python train.py --num_hidden_layers=15 --experts_per_token=4 --normalize_top_k=true --balance_bias=false --shared_expert_gate=true --tie_word_embeddings=false --optimizer="adam_atan2" --beta2=0.98 --max_seq_len=512 --train_tokens=940400000
Below are experts of layer 5 (counted from 0) of a mixture-of-experts language model. Rows are named router (the router's row for the expert), gate (a neuron's input weights, with its number), up (a neuron's input weights, with its number) and show model dimensions 288-383. Each number is 128 + 24 x the weight over its row's rms, rounded and kept within 0 to 255. Numbers have three digits each.
After each expert's rows: a language model's description of what the expert responds to. This comes from a sample of Wikipedia text that the model never trained on.

# expert 35
router:130127095122078098145114144155091142099134155138136131155087084112093112176139129175081105090155126158104159119144141159122117117085065118140124102136115093156136102136125152121084160160149147170134127137117117109094153126118110131148139150138146107138143144148107138130121134149086128100
gate0:103146143128141128141159120110090146137118200142145086081138120138164128154120109118136120130121123133109139153119128149128115132090099117144146135071148101165130154108106123139129138119115107108140174112136160149116133135177129089089154126168154125147128082114114148110107137123133121089
up0:120143130129202121118100126094131123130093123161113104125150146129159152130146110161118167120133144079134073117142155158142147107113122142132120166115108092128148138129110138122150159128111161150140174129158155090121154133130149094117119149127175186157147101120112141123110133122128135105
gate1:138130155128075116117119116109115113139113128192148123125147116115102150078085110107088147153163145088169120151083135099134127131143138099104144107095105125091133156201121088164140149110123101143136151110154120145112163109130134124111140094116122094187129105108098101123123132139165100115
up1:098105147142138122135121163142113138119140131084116142109113138122134097124168128186143130141118135123139157125150103104105137152125130153110140098172159156136059109105197120161095112114126136121148056114114129141122140102094160127130111098139113148127101098121135142144092115138125122113
gate2:126121123136140114121131148147121114137075180127126099139135140071084165136049101114141119114123119071143139123099111153127155121099144162144127121088136117118131122143155121197151091127126127140088165127106138133162142137137107109099133126102125171129133073160157118104118110095115086058
up2:102157179124156117092100122121134099124126118169161136129146143095152151124150127077117193101117097121113149132106121095136126106137107152078136142087139083125106132119163129173134079119152114090126125146123149140159162145175112098098104129136119144151131088105091103125148117093136156106
gate3:135103137145120134116106121152126129128104138133143151134154131112111124114120117126121137129134085137077172115110102148156102190119204064168142081106158114114114131124148111115126135157152132167143140157141159164103142153146124090144117150122141121097121130112139143109088120105124121095
up3:137112144119145118114081133140151126161077090128116174160144148091112134098161105156092156095118112108119100121129155150130125111101139148149130132136126136102105131114148132126147121188154161172135163168180160117083141128112158103124140170117130163112143158086155155153127132141146112073
gate4:128151122136138125125150137162137093134107142103185137121107100132164128077140085111074124163131102145161144132112126132124113170108150108151135101103131147115122162162098135110107114097128114137113137106086118158065155116162125090102126128134118144149120129098163118149108141139187110137
up4:149146143180136118091134111113162109138139164135136121076127127115124134096173115099136108140142119112143138138122151135094149118127078161180102111121153081145146112165106131181140139151123114163114161113124124093132101081152127148146103123125131129101126108145156145083121112121162154129
gate5:151120132149130128120129127146102125118154160111111101107120126142063112104114076144126096152124098127126120106111132162128127142115176133161134123095119133148108137188154118134146151083168122143121132127140168108155126110130091150106148149127131148097138110135133132127119168123108115109
up5:115150135140180147177138103088144135109140132131109132146103114136170110167168113106111137116110107169109129110182123098124087150078078128118106155155089119136161100088148131086130115128111121114123106148086104125138108141131127112135098167123116124169117124121094139149146150143153138167
gate6:124116165125124113150155160080162141136127111146117140133138133156112131160162147109128174110110136133132104145144136146135132109160136106173112117140124110180180088114090142099096137178131122163178121157090134130075105117165148133082122136099110138141127141127140115121137143107065098147
up6:134145178132116137147121159100139087153172132131078122140121150142074140146108121137149133144145170168163132143107154094071119142170118117148106091105143098102117137160111116149103150177104133176148145097132173171143117116158127175107128110110148105135156135128120096104120143121110096125
gate7:102094103138129131158149163141096115126189165116136127130109166136129108123082125104144089135138112091104172115126109114163133173113117091119142120102060127134138121110098101097095130148131166099121155141115135142127123134153113131127125134144148133115137128146154172129099144112124102149
up7:137084119108137118119156104148141096127141157120150125113125157093116149122080147158162113117129162106141122149128131145128177088152178134157122093110147154122138168103117124118127124155127143117113174098136145145090092146119095160120160115168133122108125133165185147124119128123058124118
What it handles: Line breaks ending items in See also lists, and the pipe or dash that opens the next table row or list item.

# expert 62
router:131113110112111124124107141155106148125163160126091099142105095084101102166129117133097113105157126162143141076118123154129109130120118105150148082150101110150130098153138137169109160150149136174143118163099154107115152134141121156138110154160156114157131124170099134119121160118105154125
gate2:092095096130127115105134166164121144094119149115141107107134066134124101102131131122168115100076114131107131154121086148079138147133102144152129119104125116169141123130155087139142120143139126141134120139124133145138107126128135121146111172113120141127145117139145167178121139137121115156
up2:122131127145113127172158125126150096133144113191103129118094153147159158124159124147102119137189118113121090132145148132145148102146137137140140093172107140126181095146168126116100115158129168099100128135154106102101115106119115174119092117138057106106121140101125147125100106119137106099
gate3:155135094139136135157097122145149111127173122172078133110125115137152141155130098122150133126132151126137143125113112081123109112092169106154125082129085103133180138118126144143142168142140136166094149148109141100114122117111122175147109150120103141124128111110159099154104111160105113166
up3:135117127178121148123119139126109153145089116099121168163147151100137092128132158132136139177098130152138156122170120127144128153122083144105120129104166085136135183083122124059142148141141119146159121121110124122121100094129104096138175150114149074151120087133118119133132092114160089092
gate4:128121134118109094127146098129098156104109115140123114112138136114062122120146142128154135139138093136110103124112123130140129120125113149137119171144184142132117106135134142161095093137112149147158134147095145144138186128100131173118125136151143149092143090145115164120118140097122164155
up4:125097165104128116111139128127108125121086138149131102130163115121091107131111147117185167092102109133136095145105111118111144123137130126108112140135168123128114133095121151152093091151121165137178135182103117139130177127082129120114147130135136150094143117125110150119136142080112140166
gate5:113117136139096129110150137142108098136190126113103155104119114145083144104134115102114165127095099091126128124144154163122133073114108134160123072142091150115123153130146147127149153133163138169113085125128127101151100167132101135165135111135117149127107132159136099101141125146157102156
up5:080145123130091091114081171112112118138142113114149085080120086094149114132138149119107147107105182118137123121120110141130083099105107131167157083171108117154156132155172148129158132159099154118110116125149149112138111127136063140125117112126100140164161147102127124141142135119136123120
gate6:118140131114133126103096087105133164135138149109111160149160113109108128110145095127137101112122160162163190089110102150138094107140097140151112173137095123106086174120162134131144114144123090169115121135123153103136123133161119095146120121120139109137148164153112121143105159118117158164
up6:175173145138114136113139173158140127137166184133086121136129110111140116118111129112097132143127144144098186136086123063135121147137165100136109109113154168080125155158131115180115141147099100130138109094115167125106134110131100143122118117135124121069137136123132100113137158138119099144
gate7:110150143113151099169164147117169149127144172081139115084137097135172172116084095094096146111141154109115119113096121145112076089138145128168165175135104193136199097152122135146122134122128105129126102136134116140143115117145127141146106167129148102156144127156125146121151141189107098087
up7:099141121158126146087102124139156108117082138137113135075108170125129128164153124173133109158155130169149137135140162152115134120111134118153094154172192096133129094203102113081101118156100119137140150126120160106085153144141159149136137112109133117096143140119150156141159157132170141118
gate8:091100096140086126125127111147117111101130141167140147107130139103107127149112105153137097136193123167153143155117124134102096136158094141167139123112147119136126120132128111187124119145150121126160131117136110115112162138127143118108116133110119155145139094162120155121124145143168120074
up8:190142150150169126145136139114136126129132150119107152120116157149182169117145093143087127142129134150111149134170137145137162134145145124108108148141113157136185129134102137092115140139149140113107117137129142110077109130102084155163154189133082103061136122120153157158080133101144147101
gate9:091141133139136150134095117139169110116120188159153119151075097056105135186129128141141122121110111149146108124142113141147149161151142119163147099173096122191118138131166128125115160180108126125132130106143157109102110125121108119157123109111122130151119124140152119150146172155151156114
up9:113126131118153145124127121113176127084123144102139111165129115093083115135147106105126115120083136138124121120138131124122144174137102092150146128151083122173117118148155174146150130130098154117129107147132136094139117144152128115140132133133190173122112118094158138111120170120108161139
What it handles: Articles and quantifiers after a preposition or verb, such as a, an, another, several, some, all, following, more than.

# expert 31
router:125136094175124131127115106151128136069123146164102139141105120097094096144167072134121107129139164157110136097158117159115104121097092128163155111153140092139138136150141089138112144177146126145123083132114136117125173097107108155144116132145139125143109110121101172149135124142127128106
gate0:146161121109128193149138103140131123174112124082096162094125117068147153102142163126136152113115143161148105116159111107117108114129151118201117089129145151148123096149103117131157156149152161139122118151086132114106169067123128125107140147148123129174111132102121152135149201109104101116
up0:164153101123112132116142108147125091117137150131120134194129135108103141132132116109138118151140130114139186134067147135184089131167125114117110086109145110130149130153114130169086113158131115135121122156123145147129118109149120128111123134155124129142125139146101086080133129082136151087
gate1:141091142169140111144107120070140154101079130154139071125130148097125145165151160145136089166112117124135123141132061131135132147149141113136185115112111088121099121112090151149138094116131150147148162115158149136131104147157118116134155112111113139118153114113165094154110127109159096186
up1:139136131129141105150093101135107146145110111142153123123106127115130111149145207156144126150130167126143101187136089102145162139130119143133134133094112096159085109102109121131108139168147138143080153116140122148103111100131103114107116133134088163147147160097171105139119125096137087182
gate2:134117150107122161155123126113116103142151133104134147138103124126108111176170155170113110137147099151117144125075112140130106182172139103102136133137089106145149085122142103091175134135112126155131150128141157129096109141111111140111172131111137130091139127123114141155136139117118127135
up2:144138099118107146121167095084156128091102137121162136122135119120087153129173125123123098106164129089125113154103143162130109128157162137130150133149128087151134129112103113129187139145135097131134143081107144138107130102135139158104156121141145180099153130108091130126136124119145123147
gate3:112140161093132152170124156093123112128157109097067124095104114115124092148096113152113147136139093152109129081177074162130141113133097116162141139116117118152101120137112200179131083120102136160115168131149137156125126135131131115132209105124138148086097117125133138158127136134131122142
up3:155117144136138107136086131158111155095160102154086150111125149112141117136140065143145142115114113094140153120123136143126131115117123086075141153130141123081136117094160108090116185156112146143142085143143081128124145148148132123122122129142128168144112081132111182117130121125080170150
gate4:155128137142132140137097096144131147105103104155155135120124118135061142133139135118159101097138125124122157154133147162096116141149118106151099108125140100126180133137096128169109172114168121151086135105136132135140154122178133121133162158138131127168136109157077106101179147135134152077
up4:149155174158113146130084113172141128124116091125133130126130115138076131122105144111146100135114105108106136122148131128149135133130127095158088096110131105128122137155113093172100149134164125150085126129134144134150197108159152135153137134135100119149127128161081104122173150133135141078
gate5:102108154122147167143135143115148169134140096142130153109122107097095137140120114101083136178121126191137159103147112118124108095134114136146116114054119104134097129136095176122161122163156109145108151143153122139131144117112138133152109130130152102138105123172084120153180157177108134081
up5:100148110135164086125131061146084128138159116127124112119089136113119104120140153135128146136138161131130101152161150156095152158133124110134132105110129112132155128155140171086105145105129153142169114116146150120110098096173121132133126137171120112127134114081108136099113107144113162153
gate6:153143164102139159113094111176143111107111105103128131115120120119155151115116110134142131119147118099147131113127117123145148120139098109138121103119146112101095144114136120198145147164116099136156166156134146168127171116105170136121176153111162127124128105141142130120115156134100157112
up6:136140116119116135113130132168075128110100092151151154138128109126144105129104083155148137105141171101096143107123091138096143108138099146102140127154125114142154138148163133128103141101126139149127154125148161129103134125071204141125139148149137112121143088136138171140107133130121171166
gate7:106169146144110141115107120107124124123149152127125105149083105145112145161127143126121104122095161120157142105094053104149156126153138091192104136084096111148149148154146152116133097137134088134130092134101145109126089124178120074128163142122129133174131113139091165172135113159115104109
up7:141138122143136136099147111135135110074128133117146109141130087134136147143092112133125103140126152100124097120073088081142114137094163105105127134121101132134123148147102120160162082087148088140100158104132132104112096132136148120146117142095148126092136159111159113174141120131181118138
What it handles: Generic second words in proper names of places, organizations and events, such as County, Stadium, Rail Road, National Lab, Tennis Championships.

# expert 51
router:125082089170102172125104129154129122105120142151104146147113106120128125151153085124105120126165134160127149098131128145151122122133094118166169106161127104147159125175155107144097149178134119144151083131105161115121194112118090163136105141169125095154120118140122154135117113137112151095
gate0:158098120128136164163125129123092142147157107147158100149112150168136124139176176147114134153140156172108107185116133138145129174150149125142101109101116144118127102141086139111138144106137176137103123142165151127059103146143122136092143136148135159176136141107141098082143134162108122158
up0:071106112103125194137113113098101115168132076101130099107109145154127129130148139132128157156108101151146138122084123134138134148149104154161114117137159162123140145132144124131123152124087127132157085131125083110123131151162085140101137100184102135164124146109112078110121113168106142173
gate1:120124127134082149104122132177121099148090118113138100141114091117134111117147141122117111138129118155127123115136138167097129138118119106113120131160110146113121153121144153113079121116105081148118139090133073105113161147113126123168183123102111092153096150125126117128112113130106140169
up1:142165143082149098157139155148120134097139120146138161095131161087142165128101143173116138105119112150160149156149115146138096189101149127107152159148138099093139112125119108113133137138127176146158156144103119118131092117137111102138158147183155140179128125117156142134132129149134154124
gate2:156121159122154122142086127128128099101132124097094113164097071092150128118105124128146116130118128111180194133125151131111106104140175114132125137168130141123154106103120113133157149130117180127070078121130117132123130145133118114107114089135140116156117108058168169116158150103091138138
up2:164093173160113164127118162133183090115166124136170129143159114117104135137143113104131131109088149117096113150146126104090120076142108136152111137118145135126161131126124118192125112129137163115081092123144157131144117155138133119119144105138143129092119115098159132117151138137092106074
gate3:086147124123139159098083122151126133100129136164152148116103184100124121134132104169135111122072162126119091118111143116157140179060127136109107151142127117105082104118115112139112130149092147135131122130154147146111092116090121149057149083116099114129140118104158170142107103137123152158
up3:144138115107124160124121122106058144170128128088138132125068136117121095129146140155117120130102134100121139097105114120202140146088102120147127114142149127136117121138146114131115140160154129146162090124128125108089147095116085160102129147106104113116158109112100117102144126132105166142
gate4:136151154111071103127118122111126122111125090114138136126138152140159118133140168149137091088151142111093113149146128147164109116087133151139121082124135116108119126131093086154157100140145139129151142113116137138110119136111138155131103143161127161080175102159135121115127132150148170097
up4:155117092102137110150142176156117139126153126146127113138147096107132127133108113147129124103115092110113154071113111112096157162171141090128116169097121100147145117109097164100118195134167131132112126137130137128152138136103127093092133150167164108176115143124130126162144151123115131131
gate5:145120117151111093137131142126105138144166114145150147111131157119109127164126151142112113126108172140123110088090112147120106135132142099106118114138138197132136119152126174114147152123161103146159105125115156130138094125133117156133124159148112135089094118101156134156138140130088121158
up5:112129120180115121144119119105172126080137105194153139093155096143152142137124108104110110118144145085144082134181126104128137095149139111154107139137097105126141132144123151119082122160121171127080130103199167167133105126133190130176127136130131088131115124128112130170113134124103140152
gate6:107136114140151142122133131134123121122153126130136145135137106144116138133107123155109095137127170104101108124133114139137127131142102159119197082109166087133152128160165106122123110130140142143141077141120133124163117123144115208141111117140110078117136095132126149134085121153174154120
up6:166134130106109124164147129131159096079118140130091118137113157125124134132140115120122148116109114152108159135123130104141106111113168092173066124119089130139110112138070139142142125136116096131099168120138130124124163110142114096120127147118162153115132119138128076117178159091097120126
gate7:151136115150146114135150134108120116139120102159093091160136134093132129122158138125115156097136130119167134140130118148075105094144092104151078123154151155149107129126151115133164095135111161140160142139151168115105157147107105163129127132113127141148129133159134131118148123095125110123
up7:111156104119089171150116105124147106083122143100136160100095132133116114136119156140134095144101118127137113150152097149137152136099152147108134163119146132097118136117079132123132143158137095134133148095094089136120125116153133109109092146136118141061105111103129107145134120166096163112
What it handles: Last word of organization and place names, such as County, University, Company, Award, Racing, Railroad, in lists and tables.

# expert 16
router:138091089128121153119124138148104136083139128131130115108096126097119091171141116171098090084176121168135174121153111162118082113131101105153137134148112085159141080184152123156108123154150132170166123149103127113115188118128087120135150156169179120159108123157124127130100174118115153089
gate2:134073102133145125108162127112090094110145122132159155112137150152156121167147124068130126179165136121145163157138177144094092120119090117151124141143100120161166139147094105120145127193116083156165110113142120100120126135106104126122147148157118086122119135165163127115142102133162159137
up2:101118098151128106105137124156118110103109142134148113115121113090181106138130135091112073111122093131160171125101133144125110136143080133162119135139112103147082089163142137138113150109165124173137129123133158120111106128136153134150119153136122106132123152167120155098053119087125161142
gate3:112096074150115086144137129104115165145131127143099108132154115118157149121097107154134099099112137133101125119105113163129154114108106119152144142138123139134145134137127154111107126094143124096129165175094086104139090116099149138148146132156143117148156117108067139133119128139154184135
up3:092084119135138098154135162109120170127112130178150120149195122141144105143133124158160102124136121170130148080121124108091138114143074111154109131118128140137136175102126164150131116125164120093131123162113071105145129114126138125150163092109146142153138134128113117129120114140151137159
gate4:084117131123089123122126138118131083117139136139087124115105122117123127120147107165134134122111142144138159128165115114120099106143098088151132077154144094133144121108141152180141123163128126110137138139150151107112126132115120113148140097129127141145120141104133119171122144083119081118
up4:133149144153128120122100128169095096131146130144123189161125134138107120123124128099138138157117102130144173122135166134105105127099123133133141126110127150109163150151095104159133146162141144135140102139108115114153150117177126167119116147113115094162103137182088120103122109130084153115
gate5:186108136128139088156129174151100219118119175130141074121099134100126122118140130141110141108099114147140103162138057140130138153090092121133137087157115139117092103153108164118124118098135154154107147156086096151106081154130081108091162138171133148118088117081098154078167144100112123146
up5:141064113125148140111142133131161133153165108129177158089114137074083113105120114172121110126126093109151087111172131162122157095129104146111128137136157132124126123145170122127101126114120125090095098119125121090098105143138153157148112116140130136114129120171158152155073100136129161147
gate6:102143126118102148107109132142112154111187128126143123154136128115115129093150114127156162146105134049129139120136115141044150145119107137119153106195074148144080148153195127103145157162114140127110097110115112133120126155144131121143091118157096123099096089173112104145157079140130117126
up6:115070114098135086144098120126108156119108122142104106132120129127095142126134149141147103103184127125142147072143130137108128128111134105142129154186133136119111136100171140125082117119154084159144088121153126086134130136123166122123138127135160147199129132125138144064120155135120121085
gate7:142145127121115093138096124127074152134149147157148128156118123154170114174156125152140067118136147133156164112108099126128121144145141152149105100107121098133109115102116134119146112151151126142114134101103106153114128108135095144109152182125147118170127106172136086123120125129126170086
up7:143115117123143087128124153105120170138161130139151118174124129119117141111075157146105075114097149146121176151171080142151129162191140146159111150124127198105097090135127143150131123112130089118109132174113155139095115122123122106144111133086139090139152189149165142133126120136120170116
gate8:121058130094152147129115110120111150125093075127157141121113154123076113102099131133110179133139132166154136141151113139126130124136133158153128144145123168173185128118117135185120125149125088150155127116121160073115148129121160146161126076158119123173140120170168132147108075202139155136
up8:120147115161121115130118143137151101107159146149089109139173156093139121121172130132158091152132128125119170096162140097076128100130120099106110131146111088099089130145138127098143146127120127121128089114146117187115123137081093106106146138114124138086138135109133121105094154108113134145
gate9:118127130110096091173126109145117121064134140086121111136087100108111110103126142108131081117092100094103145105148109107089134133149141089108112099154144141138119110110144145152105159129137115113143130111096119088131081144132113109145113133164129099130073136098135160155124168107133166154
up9:158098131107135089126134146140163139122109089117104124149115115164116125080125086113109146119130104126154143129095135137136132149128134112150171138157088122135113172153126132118126142158158110156133089137113128093157108086144147148121121116178149129129157103163098149128152153182128119185
What it handles: Copula and auxiliary verbs (was, is, can be) and the adverbs or complements after them in running prose, like so far, only, again, entirely.

# expert 41
router:131126107132085155142101114136105154121174159142129122126101091087099084184169131165113104122123144171113149119135109138121115167125120153143118109121136105151153101132154100163114143133151124152145117125086157140108172118105099168113128143157133138175090109139099133143145141120103154122
gate0:080130122128103143103118113102087086110141088119068086118137115133147082147063101115159119144153124164176137137133133152099130146123143126143112140167144117143094161119133084146170128129115104135097106133120098112092089138154114130146139108133147130091135147137113133125128157131089120144
up0:137145150122134138117122132133130153119053107117107092143144095112129121071059128126122113114121169124142116155115162059109100145167183116089107121116082175113134143147107152154153097119128142152124118127099104118109160117127167115096140136112152151151138110135152142102127129101144140137
gate1:127100094102105113145111149110126132144141090105105145089126119130157118117147138182114121130128122101140147100129095115196119169100142165102125081160112108108129125111182075097159148121143154182099071099098083164124127132142138119129120154132135153159098108109100144123112129134152095142
up1:115170119122131159182124144121132126135154141112094125120131115103138119157093161127144092075135095143123105169138131131099115096114106095132130200083136152125163149119106133127125110102141101100143181133109132097133158111114132094112093159134168131169134128145111115130137127093142108099
gate2:125116106151138147146129103153120158133145147122150122084023118120120087141160137078138129161122118127098155105149120158129139144034128114135120164169147103141140138116129129090130135108134183136132129117108145136135107127146129127154128109144149127094134110155138152145136089119131144125
up2:175156114154095111166137135107158126096143087123127089117155147142159150092120092107162131088097108152116068145154115144082151101142106120082150109105117119107147142181106122146087125157111135123123119144126149103147133138121128099132127138140182135114116122115131124126111167110116091117
gate3:100116131173133120121103122172144125101109158134136107100104155118102114139161129130155121119138141119167140107169094094114148111127121087156147113141121110135132150122134143126100140144109110116156109139126139124102152056129131125139107127123128129133106083107105122139130134123165101095
up3:150142124152150126174144153131108096134148148143110107129130105114121130143139130124129102138152130164110171104080099103097079123125193176152158139123148160147149059154097096117145120086141135156106134164102118134118127112093118134103126144148128104144115121106146132119112144120125129121
gate4:143094115130103188102145144113154144139160107151114170127184137151132142124092113162122132154116109199136139091156098128131119161135100157191132132164146115166117157098155106132074139125113109127078109164133129141144109129116145121100132100145127121145101158126137145099109091158082127187
up4:198149122114151089143119111123121101140147142114134114108075128154143139134132101077139155111141138139134107126111080150170144169093137073099154152130116077086142112114134140116168136107108154100134102118130137113145091130137109082140105127088132131093133134146126103138124126135163075140
gate5:120133145156149111145113073167120108137142169120106145150127121148125116148111134083116137103135133115124139159137130145178079099153118152143143075132161129151121154117093124118158125145121116106117102137137131117098122087121095134114133137112138133161171159080112145150162154117127124066
up5:142167122152111116134130154142161095129159098143123104085163097133128164110119105117126125102073175117174110138153104148095119117137080133093152153073103121092126175114123157113153135177100077116145148134096152130125117137194106105170137132120139120093163128156134169138107123116109117102
gate6:140135130109120125144136112118107115135151113162091151130130160145098089142084141137137105116171147182140110150141132099102142166110098143158137076122116177099138117141097157190194142126122135126163165123150157107076119128121135147108131109117101117093167137127077136156112096093146101153
up6:157151100155133145147117158118158115122139130105151129127100129140100171106144098064100149114110141094116148113106156149153117090119149087134123182098112088155147144134110103128110111102132132130132122115123144126123126135151082139113177140151146067168194138135155164131155190161083134102
gate7:149114146146152139200145156118139122123199207163112176106147169140137107122156103137124158094145159156134122069158139113119127095134065113136102083126128136179081142118130134117151141147097135125129108079145135111083107161152129120142088158131180114135107131136070138151110089128121164133
up7:093127143120071106112065121125159133106112091114112102132095121172125163142117134112117131139101090149117081118150143126104119128142139113113135126158157079087201131151126144114117134108131126103115106153164168155180150105128145127145129142078094119123135138115136123141123149101152111153
What it handles: Line breaks and field names in infobox-style key: value lists, e.g. Location, Genre, Serves, Executive producers, plus years in team-history lines.

# expert 1
router:146108102142124090118119135145094148076161143158106100153111115106097111148126095171128105111152126167109161125143133142115119149108109119112145102142084128150104102158141116184126126132163145154131120147100122124107166114114133135133137170188147135142111093149127139123093146137093158129
gate0:139117120121134118096148090131123100106091133102113125127111142151118136145110081112129118118206137093150114178082134090088106128141119139179115136143074140137089109153124121214158079130113127128147122152120122176144135157148132092120113108134140131137195141125150131158094120114112097129
up0:105114124151121094125087143130103136086165105175115145113109137126112132098173124131145121071097156114120164098137138135111075117094180125132136182126146153150155146146089154108146152105185106123141150104152133161108125139150129145119092084147101135143143121110148172130159144139133108144
gate1:061117090121098144146111112125124170071148074108117058117131092112188123121118156128116130109111159132106146124132142154142100137131135113132166125163173162133108131118147134144138148108137129123131131144071108121101136169092140138080126100119119118128116077169124124170128174136139165123
up1:151187138171133169139093116150124133112123174101100099105099117111097150146106102088123113162114124111172152127122103138167146116124101150145124174132139129127130127138065154142130158133116117126132130131123138123128129121125136127132132116106103099096072115182143152155092120139130146108
gate2:114127122115114130127152144132119102135126133133135126131119134176123129087130118070124112133150096118188161147159123127096133096120060116109116142161126141148149134110125116101143126136057135143162140114140114087159122131121102121144092094154126111110127161199172193150093144125113145139
up2:146145144141165134154114117067134070117144122115146103121127136094122110123122116101139118148113154115149165110138114097095117123126108117149155148126152108122156150120142101126127120126101093118101093140129138127122131193120129158139103116118122146140111157091128149162155113141139104128
gate3:144153170123094174134115077130093177109143150159117137143167073166131118134129106145132089135172114118120125108150098133103111134123137163141145136135096120115112133091153168117107129145153175120109124151137181137123116121133137145181146138129142112126142095081130142158126143122123146131
up3:123129156099142121139170102120125083093116108094137134126167098146138141174116119135133105135131123139123119145118151141084112159148138081143173158122055094101101158127184131082135102155155128117089134126154126132141121088179125101118123154155149079102142143116090152148106148153117138148
gate4:131128143140125136117078118129130147114126177096088110121122138125093061169149125094139153140105158142161153136111149097124127112142108141157084122144088153157127181162138135164115108106109135125151127130104165128124155111112151132097130126119138111126159129148089079136099137118113099170
up4:109106112137118139118099148115152168127121146124160105144131124133153063095118084126137140117131133093093151145113145103115105132139141104096134140118091141127141140199124118172125088151147083099115118175120143124112116158125123148122134121134129124124168105103122116128104131116106133155
gate5:142201111160145113115098120113131116159093105148095147173119092110092126130199128101127122131138129118133127115083110119144110105145145130115153143127124124134124139121133126105151152134155135145106145129133108149101151096126123155162133124123120144146099132045107127115202135123114128162
up5:129119125169152132147129137119133156132125132150142095173112122132146108137163100088142136141090152177113119125114120124140167145120121129115126162100140133156150169161117139099120145118140103123159117125106087142083139131148117173086143091107118170143135073117125151122117111142132122158
gate6:119080129151140135178114132083129133124135129131146094135138120135131130193139179130106116137147096146153149095156101100186151124152111129141137112157155139140106091178195153125134119147100097117125112134136111132085104114137066133119104108099128103147135122147106088164116118142135143124
up6:126155126146135130123139123143116155113089084122106187123132146158155138146154101105097140170116088129160142121114097136151112150109084154160085085093157158103108111167113109117140099088154144148144147133105118157101108134135118135154141107121106086128108137124128111097086149146113144132
gate7:125109139088135120117177103141143137150088085139103097083131100142118124114115102118155100103151116153156131119152154140070072097145145076142119155116107133143141163117142122135156110145124111085139162160173140141142148151137138134097090151117151138131174178124153090133102141116106113150
up7:106139114104130130153141133124136086104133110108130155162109121103155147134125146115140136130135177166087084137129139109116134104110135130146141124139155117146133106108153127152136133158096153128155121107099144098131083132128123133140159135166161172147099115102133173100167128124152166104
What it handles: Object pronouns and nouns taking a verb's action or following a preposition, such as him, them, themselves, gives birth, causing injuries.

# expert 7
router:130128085152075151133114134140150134087124149134108139149107125112119135131148069143103121113138150167131137121153136143129086117100114100143157106152133092133172112152141119167099159162148140114143110136126133091104147104113102139155138141170156094166105088122138163163088162135112141107
gate0:087134079164146132107123149184131166136111140115137142147130172120157109141140123090103117131140142176105126170093149112103147138130130084139145127096096141158103096167079151154131133167162091109109148137128126179152159145129115153176110123159130126144141175195149169121122119135151115089
up0:124142103148159102144134143157159103103110094085098107111127101124101124124148141114131117118110107099149112114164146100128113108121140079132135153136100154118132166133160123088118093164101096157128097102151147136134130126185153104125118119083104143166136133107092072129160127159159088149
gate1:111083067162125111127113137108119117142135168147111172130094121134117127168119125131143137160143075135153093117084142140128100124126101128124157124132117129170108116100160147097105106126106085107125089076109138131135082103153091124115119125099118123172135157106072127151122110129125125151
up1:130115117139114118087124104098137146133170127182145174178129103134138135123088115127134147097153164121106150118096175116138115122124106132130142096129153120106113119134158126110096131149107156109107115116161126109123108117106148186110157149083102124134144121184109157161114107144132171141
gate2:143125093154114123160166165098115141126100164128151116131131138116094116110123099068115139129141139126148118142136170134104076140114091149161074124186137143156101169087112123087120147149141142149133089160105134149149115147148171134163122082142137149150139144105123127117123147143119098137
up2:070143130150168105095109106121114092120119077111073130082109132132123124141151098126115131145122120123131135121129095180160128110102167145119195134108142093118092136126107130127097117159132154143095108077177112110138123135131103121110123107166131131119142149134080163086164095127158158157
gate3:124111136143108177136159130090126153163125154126097092136091163110103114120120150104116128161136144117083130116075147144143138170133142133146096084145125143172144080095127120114135104101116136150157143140113116134160127132157112125086135136150124106134138103090147102071126159085123125140
up3:134149169115178098115089114140118123117117125132120133111146103086138131132165126144103157131111112132164124103176105133102149105113088145142130154076119117097105172148133139159133129115137106119126130110113151110102164137116136151154126127091126152094095134133111144206137103130080110114
gate4:115112140137104162120120144129124152109123130152109166127119139066109111137094149156131123127196091120103119106116120076112055153132155164105096109152099135096121107145123132138127139124154142120118097110126165123102124123120116174150125154111152143135140123143137155137120178150144114107
up4:133090136152109113097131122113100134168109121134116110135114116142129139138160114095079149182127129163114141115114139124153112109146128123116156166137116096125185130108147086111105160088137094144142100142106128112119097089098120087132128123124123142159145144108145147136098145169112122145
gate5:150072096135177147133108098120139118112115138208111145113121134113164150127146111165103114136145127175140142141162119099177118153089146148087178100129114120121111061177120121129097182181127112116141139100135137123089147123126176095120103127105177137143133129131103117122098111108131147137
up5:155155209118105115100146127133125113132132105105130183104152101145102094156125139154141109121134102122148105082104146127140148086161102073148105152111142079145151179096133143140130114082140147132151105120122101116129105142118132127136158133174155144111116143140123132136158145135114103115
gate6:140116122163137108117136166083125138095138153142122082130130135158119114153127085120065103123102132083123159150173101106132098155124113088139179112093125121157160119129163097131092130142155108148126092122103136103105158072112163126118149141161171127135123124142108158133128145136105152158
up6:123121127122111107159150119122138133115126101097101137118087125139107134125083149137115147112113082128135162141141140125142159094122119121112126085115117198154137103108131161142108119134143149133080132095111180100156138114161111105115169147164173160131133116120120080122188174109076092098
gate7:126159134182099140175081114126120162112133136168130183114109117118095119118135098119093131138112164130093135164121089091154127163077131132146148134112119079131093127163086115129127167119128164125112183114145130136097132106112139122118148120146084101136117115122094141150118134115155087084
up7:116125127148169143156144134114110121154103089166133121114127165150134133128155103116116114152138112178167107142098130132171093102170124117167136166127134091111175120129093143153136166117151094121093134109147115127100128096110120090127132089170105131150118180079179156155120116180151121126
What it handles: Short word-start fragments, often capitalized, that begin rare names, Latin or technical terms, such as Cart(agena), hel(ix), mod(em), Rang(ers).